{
  "d_expert": 240,
  "activation": "squared_relu",
  "positions": "rope",
  "parallel_block": false,
  "lr": 0.000316,
  "beta1": 0.9,
  "decay_shape": "linear",
  "final_lr_fraction": 0.0,
  "train_tokens": 675600000
}
Below are experts of layer 4 (counted from 0) of a mixture-of-experts language model. Rows are named router (the router's row for the expert), up (a neuron's input weights, with its number) and show model dimensions 112-223. Each number is 128 + 32 x the weight over its row's rms, rounded and kept within 0 to 255. Numbers have three digits each.
Before each expert's rows: a language model's description of what the expert responds to. This comes from a sample of Wikipedia text that the model never trained on.

# expert 40
What it handles: The article "a" opening a lead definition like "The Woman is a 2011 American horror film", plus "Preceded by"/"Succeeded by" and table cell starts.
router:160082177161108149097100186139086082105150106065167178177099094101117154078090140121139176071153139096106076101112171177097126138141157138090147162142119094140110150094070063174131178138099140199106152154097089110097113162110066079108118128168148094077163178098185156128146124158173113115178078124165166214081178161099127163191109141217
up0:126155208072166134163130128136146121136096056090156167116157151114119116149134197096128124150141158118127114097119069107079162100140083145179155132060176141115160150150100178063144129119098101123122146066083096106165191170124166157208114065192169113122163166132175091113185100149106147122139095127157091113138113155084142105102117099152
up1:131078134079105105114081130170117070064143086106145128154131203138103152166170177149145136136135090121086084115116144166125101198102122169097142102145148182134123095136102160110126071121149153115094152063126113102172144154130096152116135113090105140107124112085133104149194173136096087116126153153080123141140124099098081097056140093107
up2:126139121075114175104123176081055143149148141110196125165181162138116155165124148167131139117136111149121154104088089083135092122124147104123115063084149176090140131133136129112106076116187172116109174126134120119150161133131117053071102097099135081111129030094130193166171177124128124148074105072035093084099120120156187106101120104174
up3:130059147118140110096169125107109084182118142142096132154161176121155096189172106133124131130119195152144123140164133104037106126160096109177152157099178110115124139108123090115147122174139109146161106160141114118132125128100192082129125103024168134141144156100104130074076169149149097135152143117138141098160135142108084122142154089085
up4:112194168183146158130168105071089175092124165142144150151082173121157104199143159125098122161152123223127139122083088113160124133185130102131133152114165113166147109097141130147147100128109117114173097104091174158163097124113111090064038118130096203149129031122097151167139096098122069147155129096143129151106149144132119076128179083141
up5:128142161139161101081140135117115119096105134161084082147124197139140108159141192121160066111100084100165130117138128149138129154160108079116140082135116053141131142150146137115088126085155173103141153102147141158087103108146098179161171103107159088098139081147125140093187130148190101121095156049200122174156129124097115133119168108100
up6:151152085088164128127111113103100139127152212172089135132118168106150124168105115098149156146054098177127132140078140093171147124143113166165181132083083115138117099128169124146117154069140127082112126141082145181118114058135047090145090131124153136141142133088100135084152080145146085111216092139085090159115110163122149079142099159094
up7:095197143112130113120143146100120127131085115166172124114164143124141158164093100107169143144166137137146147115105127193125133140106103123160183173130217135159154138119158061135139134126144143073106036098076139129140135092157090082109152138135183147126111079137113158108170093074121109080142133129091130098130177154106136093114136152106
up8:116110092193127164129125107117149121186096111093162099170117143111134146077069149160167127121134168108161116169146096126120104148072162108231100170134137106138147125098120124175149119185112149146096111176148121138078077094101138142091142130102160111128099123168144113127119163151125129133113099180177145152105120096138177135159177146066
up9:141201140118150141142147108114180223158120139150105145083111119085189101123073144148110113089134155152095123179105142061148170116114134150076140160120112188149155109137142180100180077137152084119156185145106122091145098099176109198104186129167145110165153135125148097164072082152121153110156112050067145143129160077138158131142142151079
up10:134069180107091170145153158130096097110160112140061124128169124076129082133116057129156143164120126115082089117097146166152140118118064095119121086144120156151130117133128119154102158083177099167132177127163183157122107210176118134127128116099100086137140138112152179137142078089142096127135118029096127169109144140132125107124096149144
up11:143048139127139135139139104085152156166130186183159151087065112101134078112138165135167167132150125105093180136111112120094123123149079100122125126101068084102115161125129201166111137113157142052183079133078125187130115095101086088119145152158168072139160134125149123121126138118148158080092136220084103094103115124130122151120177098079
up12:082116122133114148180109108198110154135100092140172106144204174143120123128139149152106162149090119114128150151095129093170118158163124144144183073005166150073117152119096104132072123140165125169103116102124152109119115095082174116135156129117107190124150071169093077103148145140092207105169090093091149111164151120168161127068125165109
up13:164115094103051151125095120151171096090102105128129099095152116141111194155103145163082184163092065137151145121099087134116143154139094105177157091117084151141074078085123140102118100142138150115163181129161182141103148160155105162090109093068149109110136122161118151150153158125148095175123126161144134077185178101108120136142120077124
up14:091134178082144121112173108127107130065109085184164093131112109148137156114098118142110182059094117123115168144179082161109101153116138122133134101134118131084190154132166119140107168113164146142175111092127161128089169095112143083147126128135152086116109104137117140108133077099145089144126159115173169116108160115068076085150134115130
up15:155134154137115101082125129152148176123175105148128115158111082108140164156138101138121178205102083089099160107142135123163099076143111117124122089068165146145137135190167122127119098072128112019102161097138117116095162169143121181118060172176119108101112100101172189137114161212148114077160168150177115105071098127102143096130170083159
up16:125161108128178136086144111144148093091110137106150106100151119091142120134153089116089135116169084178119141086145106078174172089179119138185135176124074079124090120118112126140062146153142093115137122104141128146137182119166184141105112175111144145130141108108153144099147089138121113139137082143134091092115167151114081104117128059070
up17:111097189133112118130107142055156137122112135184171106137126140110084149117158145102140145128102093078094131165197113164083097132088117105129123085175108058144078091124145213079123122164120145102150137110172104077081114167105133188094169115117092104145151082153114152104129120184136157127125106076132074084150148149200053081118150058088
up18:123129165131105106187096137187162129198113202117104149129056075184098190111103120115098084093119129119079146103125145176073085137145111179136088143068091149133155167157120136101095106162108179098121194147107177133136147118085136092154131142158158135123172156102111079117094125171117159131109124140085039170099150080141079153093102136129
up19:098156186086089123181140139133104156111083130097105094096089126114133152143085131140135136021077181095133148100099078113187088107056154191114101137102101147145106145167157177101079062120134148200161110167118085168116080112125169076113130120135132137136148042095187168131113113149166176123124096142133163153122089169088149166109170145150
up20:107126118127105173127150146128096097136126140136052126090182139164098101154144164120122098072103165120125195126153167159125122187116103106217094112180150129128117171095121139141151124180088094174101118089146123093154145101163184134103101131146138138197126143112115066169093085139156131068203137113154168124099137156107182129157141129078
up21:096088157169100111147125096148121079106103128184100093111079134088118141144161068133228137097092108146124204128101092130182146079122099190177143113088106099144158138101129116068048118104166109123137115103091131120104164133205168109113154151141154116093115127147116181074181122102139133076169118163116099148155131126123096084137120123117
up22:145131152150126123152117175106139080100150083093084187175122114131160147138124164066101135192148094087171133134119123137065089063168086100181114071087139122134128139134170166151102095107164108112161148075116096138193065104094077123137113093180138116096158116154154134158143153128093135121093103139152143145073092110118127124070136143074
up23:137157145155118150118160158145085123068094094218107133083123070127131124124090116119055111129089155150132151071124148115077128082121133119120138111113073135118134097178110157068132097110133119172141141060079183191116120160160071082061169115194073130146181120124095137098146146139088123100080098160136127133117096062070146107190115107119
up24:106123124106157133162181136149103107127115125152104104153148142117123084104121125188079105101124098047179123144146121152095083098144049130153108132116094126108116201146183128102164130159147109112119148099142163208146151123085125150185039054164141108070142149100053139163198136173121098169153118140096086091154121104147099062117085060158
up25:125106143067151126073126128162210102145108091106119123147161088101152154198112108152121120111156142180093118116096121146075126113124150098115125149140148151117183142136065087155086109102095113141089133089131169121169135209100204097118106149132159077166161127180127137144097103130087132155123090144159051085165136169154140083176071119153
up26:109143136119108093099109115170178163189105156131186195133161131137140174134119159120114150113127125103132219115081087136111171085135146162171070150173125145121141133136093177127125145133140086132069132084070097125085148183157108124106110135075144146137200178132137143121110071189142130106122101099131153131138139116102128137118126156188
up27:100177191103116154165114098087199149114147088125131105136079106161126170113106072130123180155080136139170213105124121158135110124163151123137137141181174160145156106116163170121095140143183085152084160138036174165128170088135121100078137119116119209125128082128093084084123148136100138103165109149145098155142119104110104114115166108134
up28:109148117146126140192144145122154129101088100112096175131158154156173149086117127170129141151106107117090104147102169151104221153116073124128102165072161155062077057110087127069097122160142107137216086152149085141159093203120174126110100143136124123171113137138156101135113090087103065141160175135140078097145153104161133086161136156101

# expert 19
What it handles: Consonant-heavy pieces inside ordinary words and names, such as mains-t-ream, Frank-f-urt, he-ct-ares, plus verb stems like reg, div, remov.
router:067174138154094138171087224036161151091102127121121157093144090123111161130152124136175092153115119168142150085171083180166094110113108172154182119116146135080190142096130217136157091054123094123141146138132157123128088129091150145100083084088129116057131148130142144126101142100104155178123124088145086071142147157158111091133125147135
up0:139083160149236151087069130122164099126125096167114133177114143132156151176199131111178138118143120047103102140126130145115103144140132135164127171155111181155148168155104107107123126157128122097142078165156091093175086129166110113078113152124092043101157133090171118083159103121146146142141074112158151116193097091149094109166138124160
up1:109022193147134097109121085127105057132065141088185098143132124146121088171109134141130133087104155120113110096087068099145114181081096063190162126133112098154147137166128128172087170106112149128124092122158115125137128110149125125131173104188131102114139101102133089099105158156144083114104144153176106151175143182104051089109194127143
up2:113133174116140154119139135172091104107081120154104105108131117150180054157149125164079097112185160096107121153130110087109151126123118099098106092149125074085093095117094185155103142136157131117189149103166106136104146134125152105160107119228115036182074123106158151099079176179124043139109166148155144151084107166096146115164099105118
up3:156127177109168148130173143099056159098122153062081075112122130070092127132119118122023069101191115216177173142114117178072126144101137121163114109097122038062125148203152148130149111122123089095165125134139172127169144083146191135128185113131136141169140084123125131123126159168166109142105142101147116143154115071145088129131164109176
up4:081066128154126083175147146105112036181134138138120092176134129096114116095129176089120123173152115116095107196116112169121127151163158164141137146129162148134079120130164171130150130168110135158160105137133096055124128145224128134062173139099066114146133164128115097080129181105207042118105145166100115146129093093116060118214121140140
up5:087114093160150124122114135186118111104103172171108155118123172139127100181175097152166163150088099108118143161176165101074132136113079094113193127139048113159076090224140070163063122100098106152109141088130169144119108127162136159156103083143192127142143124096114096147124145191137133102182150148073139160098149116122131158183113123118
up6:155148165063123148079112118140100151133085104117147152101136162098150077134116162101188142179169200111114139093144131121102143131096159105175080102118153164167130133153083103120101175144156126046115137141162112134095120111145150117200126121093116195080161088091097119085143139143065156150093130182132119160134096120115170161199129170121
up7:122089109129135141170149141126081159136073096086146092099135141152146129118196175123111127107121111119098132186127101168160130123115111147170137183163142127144065142157088115149104147100119082181128109130092120085078171146099100156127120099115135091128143172140062150111176126159134099167164085156082131168105071150083092185155174126089
up8:155168155159172072142105116111092125092098155058164116142186144104103116118129090075138074178159213142090106125167116120060130107113156176118132175066104076095163115112128145125122180138151141127138086063059077131150138109118081116139115112172121164121139095129217114138124149102163093124138131137174060129127121110106151146134137073165
up9:111123103135133157105145108118089112145092093122112120060156095164165072120112140106078100075109162162130129158138128074119165153195101186072106170138112105139123137144109112159103144117119098162115117139119171138145129154112178151070043163182095086151142131139112142097124093133119125112093110138125128160147182163166097143098064109109
up10:105103143183154099118122179133049151154069130150122147160198174123169128096150103116093113094104118096120109114168136112169180137127146107131108130140152062174146098127121111118200145098145177139113168085100073147138137076083117143086083144138107075148142100147122157114130147124102185116169114128152117199122109086120140131160141185130
up11:066108110143110203117103113187090118102096027084141150159120089100095163103094128164072170149076053154154132151153115123169107132104121100115173095145142169184115115120110126106152085111152151158147191121136136156163174178119144094136093132113102125100134133153114100106129163176125098129134118129160165151121125108158144175128155171127
up12:154150120128154076100110098120118096122109129157169147173142129096163146187122168124132112120168108125098143175118102149132129148141072106126123153137123084137120105157128174114107139070182132121129137154096093149062136167077113145183121075126116158167096049130087065121126194126100087016111044127108168161148047080156146086142078104134
up13:107086155190106143145085143160118143154122090151133077148108127173093125134137145176109112162117150125116121116140147050168166117066169060143100110133094100196143119137140079072087138127159155156121121151141164136171112158089126045123140072123154188157119117157152145154073107145150132091122193150150095140135166119125074077092130144129
up14:098136191136148099163137119136170129081099107124116112147097132109093099122180118167102161137155154118062128067127105158096172140131126138190172140072141082128182191101115123162118145082115126153097105098157067175149166125089107119131198108089047168149181156150169135117108155148174137085175153174132142192103026133078101080134186168135
up15:110130126133100128180149126166155110111100110102136157085161144197140074123070093152086085127192074146106155132109145121120180130121110078126129158145097130087099085161109121160156074119145107154122199144120077136147143172195191179154106072129156124126141153133111130027152095108174093154115117094152183134160182134100128077172132117136
up16:114157097105144126185160060182133185123075080133063138094152071140152135117137118128115077144080144184075146164103135122079129084137122126156108134147124141133116127146171128112130104104114142155132197174059167132157112136167122059120133116187174160122134145097089136134138115131156131115101089161137154091186142098139127159131143128144
up17:135080135078127182101107163134153127136148109160104080116123129142145135160078114102133163104112143159124124106201190095184114177132091108174107178145111079135175124158082132127120148148128123194063140112092162182104144104127135076143145098147099134077134172027125146106127050093135147108178150142139095115158124129157104126148118091074
up18:163103228119171135101108120183088160151097141133106126145128101085180157158132110132094197136120148151200097151099076104152121098112128119207142111109119092094107122076154174104121162170197153147123070142101147112091107161138137132096088116061187135067124112114213137175108159155117099144142189107188115090110114104117049085153118138144
up19:107168142109121093090121139146108144137158142101174112124179096165150140147082137137130181079130182138108122141163151050110146169165068138107094179187103118112089099171134090139176085170122140068123120122107102170111140125142092090109094179190098147180120166061144153114146093204079116143180173120131142121205104129181102151173132098131
up20:181115087163137158125120180144090142134126109113082180086166128153137144119071097135102147138082132098150088118094145080119125076137104047119150114109147112123117082128143152094122088069160133158117116143180092179207108147102150142104142129129162078100119137091111133115109123133124095097197085185141108127151167075130133153181117200143
up21:153123150115116158130147135068122129064092151146141040140077132146112180169120161137071139102178089116150172154116137101153138134109122136136132107133035173059072127152194157126185089104101084113146123108128120130148219150113142152144137125097142134094110138137117138107186177136093091106162088186118121120161106160114092130129164171142
up22:103113115138151115152161164192153178102100153160172172152101155079123070187164149196084159118096157139095169169093122146113135120177145147130107122115131116136123144180167137111127189078093143181104151086124119089128094132107129104147095145193072098124118132154166142107127147122136128135103127125098141080141077138129117105129157079125
up23:148100118102158138151094113094137117082201110065146141067146164195156115140073145094160097141124164144056079130160117100088117105083091160074140139121133155060092088158110103091134153132175171096141177139118097165155161108140123081197142059163165119078150140162140182083138124092153180157125101090168160115166113132087157149168186185128
up24:096129107091135137102115121105107130124152150116117095155098103100139160103094126169087165121129112202129115109090088151140206117209098162095111109153198145079087075163122124106144154077137091110179073093092095124156118087134164168104116129152109078156180148092171135121170156132087133125186146121092103141108092110101119065201151157168
up25:061155080115135148121117131159160131136159094163167119168112124114148108076161174151159144078049126090103160170158144158172158091136099091130102148058158178147115137107124152069133132118084121151143116205158178189129137109149083114131075113127086130144148189119124152167157149138161101092133184206144114134104093152099135090154148168097
up26:114133180040174192125176097122056166140187075129109122148145145143219156126153182111122162088136117172176134137063107061122127101137164072139147059126142139167098154088114126186144129095079106095177149149063099122120145128111091113193117137133122149139215130160135112139126127118162136086144148155155154123141108090080131105095132072078
up27:152138118132145090128113114179139198147141084130130138161158110109179075122138114082069064138119151087121120163110093173132197135168145093163172079070132072109102161140238113117155158099152120122140158111084127164178133113124164046147148126198126155182161075142068120114109182144140147126095148202116126200179116118104103112117089116153
up28:139168133094123105131109129142089159103089149068157136164098111123147106122129084158088110105111150070140100085175127112117119166133095187093136156129049097061148131133140091151118175175134137185086146116132146148105102144113104101145085145130154134121129121146116162136156105144100116115140188141139096175124186168145126167100125158176

# expert 9
What it handles: Opening pieces of longer words, especially Latin prefixes like de, des, di, inter, tele, imm, as in de|duced, de|dicate, rel|eased.
router:186081144069131163073128132129135128172161088156149132139105072182150127179140134117112137137142105097110130180070057163152058084142098124139092095104093101119106169104126151182117209119105165118099092173152060122141180103149159096151097117145054132096109126149184090138149079192145113096158108139142089191123159193125150076121136128106
up4:140118070081177233133118102134085150143181083123215117109146107104184122167067102119167119192111167167112087164143135156207065124130086139155170083155138174059130125126095189130074078113132130139150084144181155133137085146158098071167178105104119089111142162149147078106174143073180109120091088110119150151155115154089174111110212166155
up5:154104170135104076122165130110158157216131156144089141114127133134093119133193131114116130120113139167133146139136122193089146160101066133121166142180132134166083088152148244107103131109145104111152118153154149081089138157155105194147150159159105131109140126138201146153109172133198104175136127157082107099133077093117035097108159085062
up6:125132092214087163153122133131154137112147144101152119159100116088087153064137151085113221120098129120144135078159080105114138078091108077112109102162055102142128117179181078157114087131067128070177121121154093133156081110151106089108087134102214134151134138138149151142086076083062110125090131073094121151164106124103139141137116192145
up7:159179148154168107111141102179106101066114110105126113163115138188092129161072110083130053082101135138174086052188117142112110065176086190104090224090145091101141098165142075138153165171162130138112173096112185148116141147062059188076102130138123148167150120113119077111117087110130155125131176148113142148113107106101171177177154139115
up8:131126109203158135136141121137048138088120136150139111075136094098089166160151119060092107130133092119122162164166170160133130130098090121143109202100177137088050109158166120155111083150184132141095117138125153164166060138141105094071160105127116103128138164148148078128100118100147120071132112128071143161107142180154142131127142141102
up9:115111156216143133163165144150108131122130150151161158091186182113157152060115130101101071164114109122048092156119150076116132101131129140150117143106142167160153156105175107124091173114078171176096141090150099147125154118120153162138132143138119108071128120157081168083130149132138174135161114144121127200151137087139131132133169075142
up10:192106099120102122181135127191098105121120140130126149135142110134153127095110122077088106135150157185147137187130093112102164096140116114180168150111146137142159083138159086138178175192096130136151119128094119120040141133102159189091158125126100141155170180176108085123130110132134071166173104094122140088050144110082096164135183138136
up11:154174160149130119087130098144084144176144093120149136164111130127190147005123167171120115153165143149111158146151080121169140138147160086179151158153109112147048111106158154174172111112080110163024145139132128129137117142155102188095090089149128134075183150143182141069153107154137116108112094088085142161073085086113102162114151125167
up12:157166159123136077155152176109129203156082185121086086153082167096090111095180074119138105148135099109144152080105147088104098143166071085137150149095121158105145118142224117157126098112122126125056136127106141109188146114075165075127118112157161110132176064172130092112202171120146199103123160114112158117134171126162166164122152144151
up13:110090173111189106177152116195091108098122121128065089111147152132131160135118151127109125155082159154129143122117106118127123169158082109190232138078162116109089130139141224114114102130129084108152104164155167156126074124115143128135115161122104088114100125111149129182098184127167134167105155211132115161128116094094057142102110108088
up14:138161095115201153163160063146115135193114079102107128183116136143123150123165139178149100092142111134093168162200102100108146171129100142159113116165181143093098129133127137152123136166113048162169127159125101120109119126192149157171152141132159173134127124147112156115110085149136141156120200117129043121111134095111078074203126139074
up15:123131118173136158095148141115087148121155129047094149133102175123109131167124134148138204122135106148083124120118151125126120189122035142135179134098113152178103180132139103121158115145092081116132117163162150121102097125187076188177079125039099154093114115103059135132155134080130137152143129110107143083126096118135137111148128150077
up16:126090176155141169115120123101144131052141197141163133084153189134139178097171114120149113110114117148142102168131120108098136120195136117195107174120129105140120177137100141121149090133098133064137174100136089158125125129087160092148129138132109042118118155129175127079121131159162101099207099123095002156178177192068133139076159168119
up17:136116109103133031066209100162105155061125115149162100121101085142112116077114155152122146155133099154126150195143110147120136134159107071159120111073120147138068121184133144154168086095109127160147151147129109181105147162121088126179121137137154175147120086167128127087117156103122162119107095098135129120097110152080099126120145090170
up18:101168108114137133127131083120148162107124116171114143104131177088094175168139157128128127131153125168102143073126104160114124222159160134089129147075123210122122116074165112108131082165148155140117118089080112155160163119089138096124206185116096174139107032079084205130135169093154098144142111133099063184107198126139116158118132121106
up19:134158121105138150140118132072121086098136158188154115143077116136127184045115123134090158139136107171178158132125116120203141113146131084174143116122146112124104073116146145125113190069102106083114141129113081216158133132130136147122090144115173145160125135129124170145118158167142140071119152099109135045103141087140091152064110127178
up20:141119169125142166111160103150072104088128088204085103071108168135160048118112123132094071070146162173055141110143092107136181120133140173174113116171114156162196151122138136149044164106097077167139133144109170098134157196111127129107110120148139150185122103100135108050138108170126102071136124168174088143132090113107187124136187091128
up21:131173146135122148203111084081096111107074136163105137076181156151167115084130128115171109118071180145074125105161097103132175064157100102140142152126206108084146140126129143132079112105170094106179137127030133147122096160196097129128111067164162069096165135097206072080118102117137137076112143179139202096181077144123109186089135186169
up22:168097103120106093061059128146166097148114166078100079043082094144128103133149108145120125163116200119145083161139096168147108155100093062135160130130166183163096136117151145133101132071151099078148100137102107200149118125199108085135100090098142119108137181116148113179174121128196171126152077142077155163127118119124128102117109148087
up23:120104145155104149164184136199109139148115098144146157143123128143121123162112107147150146126028125169142178161125120175155170153180188147163142101121160167129245146119093173142131044099178178114146168133126144134150158133022124104138133053114119106133120146139099109108125090134165150111131111155144153175076137100119163055087179115125
up24:114119188087093142105136134103134099170139126087109093137076133140097153084133160101062154094153110157098044118115090110175133080117107130123108088155076129058131117155131074102099145156098092113129101113100080140140115153088128158119116177155116147179204048121117130125154117123117170164128117120144087118138069115147131139087059157119
up25:142076135144142167136158126141136112126111128094110120046080063131110122123124098114160120147092107071138073170119114138153142120085145149140149083118194112055192147139183097179129126145080165166121130132162118116206077080109093119138135057152105124114134158137133098151148170140133150164153124115186073188124134125144106055130155024146
up26:114180163147131089087098098172132096146119147104129138139118074141154127180111141158144098118114127173102080201083124113199127072101156094220145121117130129152166150098198115141120161132135104155130096109137151136148100132086155120071121137166094164101126122135154151137144142118101095097149085130141158112152085105103127147150134139090
up27:155087139107092136114197082125178117130085127032128201159112120109160190104124127111167130091070090143128098084107093116193176103048105159132101134175142094132110111091124090105173025142157148139152086127129165127165149102165143114124109123112131175177131128110119138205176137087136129179100108142115060142086168121180079100113117097155
up28:124105157150125103141092124103118146093136130093192145139145122125149112108117078110137123122179135132128174105165098114175108113118164169140095103095147124134099177109104099091079058166183144136153140146090134081135159152124053087115147118154144112157146123103185064113153131190181168121123163118157168154093121107095107185156181100176
up29:129154146169113126109158136120101135125126160135225107127138115096135146127118152071123065120075109175163120085132058102147164131176084142117188185058100120155087148115129144169150070199113134094179163123104163119128209100140151154127144143146112116144117149129158112187106156099118178140019122128157104133158124111103112119155196146151
up30:177081120184108140081145114145092153192143113082153193150113156130103173152128093135127150126124130144188158101165157147146159139148128106109164168166127115105090126169123136107100065110190136128092050158105105133131101145133069116107112162134123162125177103119136161202083188088119109189062154168126111107111127078102090163124142174132
up31:170127195148091186153132121104067131103091088118093086118136117101136090125114144133099102125150124122183127174103110164125161085106136140063080068123184091104123093086126174110096092180113109091136171096166130116091105121140075098183177128190162106172147178165162141132153103102117131120119066104097153108123191143166105115128137150161
up32:099131158124103151142125161090120120101183146148119148173124144102157158181141120118107177145092130107143107148090185181119164140106185122162109172111175152092153142111136084069179164113128084170115111041100102105164089160140146143129111055092070141140153063117149050102111113159098141098127120136192174134152131101149149171095164060108

# expert 44
What it handles: Words like such, known, same, many and these, mostly before "as" or "that", as in "such as", "known as", "the same", plus "-ing" endings.
router:070159093160134112104113174115098121133131192118111097094160180181111063101149175106215113146073142090170100115122164126128096189088083150142079103155175124099132116174138118093073156128131085101108064127177139134152120156122146084137141125113155124110096077134164183133083147063141159142141175089107220113138092173122182096124091108099
up4:109109151163160155162133125186111114081110081134059147103115131081169114133065085119139106176149120172140109124127109151157166164155065112114173146101091113103104098125158185075138086117104142096189153162144182086127085169090178129139166148161133081089137214154114114082140155159125080170130068114124099132147115116115143093140122105102
up5:077201099134079106119151116179078153098152071094176107138111138069168162186141116136035061125095191081125111156150131142074174148157153099147152132059146122190149054137105160115133126150136068108158141122162131114183095174166192118134146159165141152184132180143096090156179126109148130071165186125135110125167148119149116160140153156157
up6:111154151124082156162156130100094153127128117145143134148126112189157144156127105128075094161076151065156143150139098154148126123182123110137130154134142121113088190131122070194114104104124109120145085128142100144169119190107090090109153133094145045113143067152069123080177144129080110103125149130097127144116174116119082154132164183165
up7:126126182094120113140149144129141057085153083118098155145171148127127139142048196080120165116211185144103129122130158130054118187102127147090125126133153134130145107174144122102109112158160110095129193104095093089092128136131175139178114150113088131171127170144110071093154121173145096094130146099165133144140160139151105096117090114101
up8:099183141089198111144158122112181127136076142140122117153143159088115130117156151125108156111166161059080156089109076139154118128152101108161133131134129076157130120075125135168084150129158163132146105207079098172103130069085152154118138161201105124187133139151125169100089090139135179143172135132097093133135151168172107149152131141156
up9:104114109120186104160156132103160151125107172146123155127092210132147145084062101148122081136125086136101155130104107063075107102070188124112134140088180123105093134133146175120108138103140093136110173078101087084131171138162117169075087079100130146022153141098134144119138127111165150091176139116105103119194113217123146114110139134147
up10:101137159095142167142120121151094143103119112151096117149125131141139144141171121163183090143086156126133196167102125095169079090111090171131137176126126121115125081197153108077155091081134131143092097161147138172113145094175170117155141151140120108074110104153103109094150097142116055131107168181200137124157143175107123155126107197170
up11:149113146056184148176107143143195144124120083139073141151087090125128177110129135169121144147122191035100122126145162115121184061056108086201105146176149147181144159060069138138146170129115152164145103108141079222148148131029087098118117084117083106098132117103085138095119093135124159137124065141158106152169120076149110127160128059081
up12:122103111122156143086150109141096068107089145116181130132058127092118167135130105172095143129112131154127140156095074150057111124161118106150149133124150087148049110071174148162208161198142071063101201173175041053162179114111153151081088114140113101152199102096140098088170166133114106149121178141163069144092153136137109070141122140147
up13:150100159125135116122133134125068142120110116139083143139140080124163108091133120151077124136102141145081176114175130174181135137108149143199102167138150148115119090142112132047086145149139162158135143101154152125111132112129110150179105122182117105146181183107105078100074110136151192148195126194166130105117121149185115075156191083151
up14:098110139098130156091160118103132144164111104121119131159159123125163162122094201110145187147127090158172143123107105105078115114139129012106125135041128154120142157065108068111163168105091142109129145121046103093180110111125094115122104132181163086123132148119082089119181137132097160138105106140104133176121080146134113124121177192136
up15:110125094107116136134205135134067097154194145167118068128194143120132148100066130117128123114131140123150161148154066176128155158164138106078152099100157111139079089074154146147122096096125136146166149072148161100104127143124135140142120077123114084176188123175137130058120114121139134158165184129166127123102153167146082073108182097153
up16:122100166107130130102118132100142131140150183134108135124117166127154113206129059189154123109118171127158177097164128074088118105119141153118136119137087116170156122144185105092064122052141157170217119155073174159152097155077119155146139115175102138127147112086117118153110173160092148189156143158107104098135113137108127078117158100112
up17:112121120077085110126093175085135126067131110089157178104083077134167126116094211089136172115160143113125118100101126104136164101099145168100095116172120056094128180142119148084074144145077106151088115063163120100142136128117069057132120077078159133160164155100129098145184164141093101074148125141165128110126201106124117078142106211119
up18:119098186117153106102123112100139110187117094148132129170107092103124099110070110120122158175143093130069124129151139123162195093170122130123072159198147100129094140179177124124178128090151154112112191139134084116093107112121064152114077171150134124110151137143170059098207145148145120117118169107195147206149138139110106108138109102152
up19:062129132136160118079139123138169109089171144146133170121132121094113144204074093197115092088099163105096182135119125101131138125091103144157209100159086097106172149098088087155104104065132113174157111143107131094109101217121163084141112058107111103097125109108156186149168153192112092172126085093127034138112176103123099061116133116112
up20:058151128049106121124140102127168120143116115157190103163178132171113153142163157118138111090125090176114201117096055100144100108162185184088084062091108122096160118065156143122146161124194159109090108096100163130172159111065134091124123168138141166140091148154147115094066116120116106147076115122161125183133171150172114130136137130199
up21:125123119120161115140134128164125093091147166098093121179134049117156169040080164139105154158111111202141161146090085128170120128158124144101099168070156133126087087152128128203167155137094120142163144117135151107159168152084184136104065155112125145137116083140111076131183116069110091113115085145062197121076124158094105147109123124172
up22:128106155145076109076185122189143097105160108095137097125109107106120092172126098080160130126089129157126138135141103169122115082126159056094090189145185126187111132145163155114118101159088121093186164105162086133136133087114098122097065127139174095166123163100157132132192127095123128109113111181119131164138069099174151125173054165132
up23:143115125123148115124122148098096033114101116177122218122079083117202165111119147170127189128154129125083088131085131165098152100170164131140130141119138126122122137148145108093158090139197181160078175128143102081078108100162098168134166199156034074168216105142124083104146083130127110127152125107158128152104110073135122082068110128113
up24:085144156124132102148140183099213128136129156157109115130164167128151166152131146081103111168183125144105127168133106157107123116134100132083144138086136126113135086081141145078153103105130151138107142146126149177126211148153175147100143061161091119099196122137099109159151138156086121087148143148111156130136110092114101153100207142121
up25:086140126106113155163134041199130134086142105139076128180174144166177118100087169153109213135080106121078139162120103146119183119137075171143141120117145145111117095102089128059087084130105148095149134131097118155143156160178068139186123099118146146097176168137097083155142176120118164125176129077115112121086136109143103158157185128114
up26:155043187161152099166141117144147152172092123135144109125133172103113120106104100146080120180126115098097220160102092183176179161196099090153146119126173096122125130099215148186077188075161077117121121090120086143170151121125195102163146120108166144111141147159134085077101154144150101118173133154098119092120061138114055122149149121134
up27:112134113134187115129053131092157057145090127152172165193076086136142163139088165151130209082171154181119127149133091075132070134116023087080188132103184105154151112129185152170156172119075128117100166104113099122083146082101184105118112074133122132184078097094140089119194124178140121131125131122097108181156069170060135037111100091086
up28:102143167088118091147128112180141182147114131159183108149110141133152096084129090159069137149061159134094149087149129082170123122071181134139118105120105132070144145142095152111205123167201146200135216090121110127144119087114125110114122092201135137101136106127126173123167110139134141130092149141101139125104135136110101072094125118164
up29:101158163129162122183148085165112079136102117176103093171120092145143178112160120128136119134121174088156114168201154134106123078096168087179129108103116126160107173153092123138144104116064111134145130043171140120132098127175121154160080170128133141085115114114115093115096148120099148053190157090117096158180137063078100139133107086145
up30:087121140127131155097125139213087115096167120186144091109127175089150122156145145165138090108163168111151115197096081105072133139120131173160126094087165139101126130126157146156140060094132101196149146162097175092153120148177144169108139103122102119117160117122139064127127151123169119101084075102108142140146084167066128107147167137180
up31:151107096157040146101137099163140090169144139146120103136148153064147154129079136153120138148106171132109090189105193102113103070185164096135108079110097134083116125121107154120142081118170084156215176100086145084176183161089151135105189138125098154154154198068127095122113169125104096127136152155129072104139120140130151103149130118123
up32:056098152128146133108127073144130116080123110156149115149144103088178108111154186120117151136112162128054159205163098088147133119086181200182120133120155059149189115083137131095160159118131139125186109118114095154140107132186108117147120101155090140178153169116065121087170149184124114107140115134183124108097142105142135141120154161191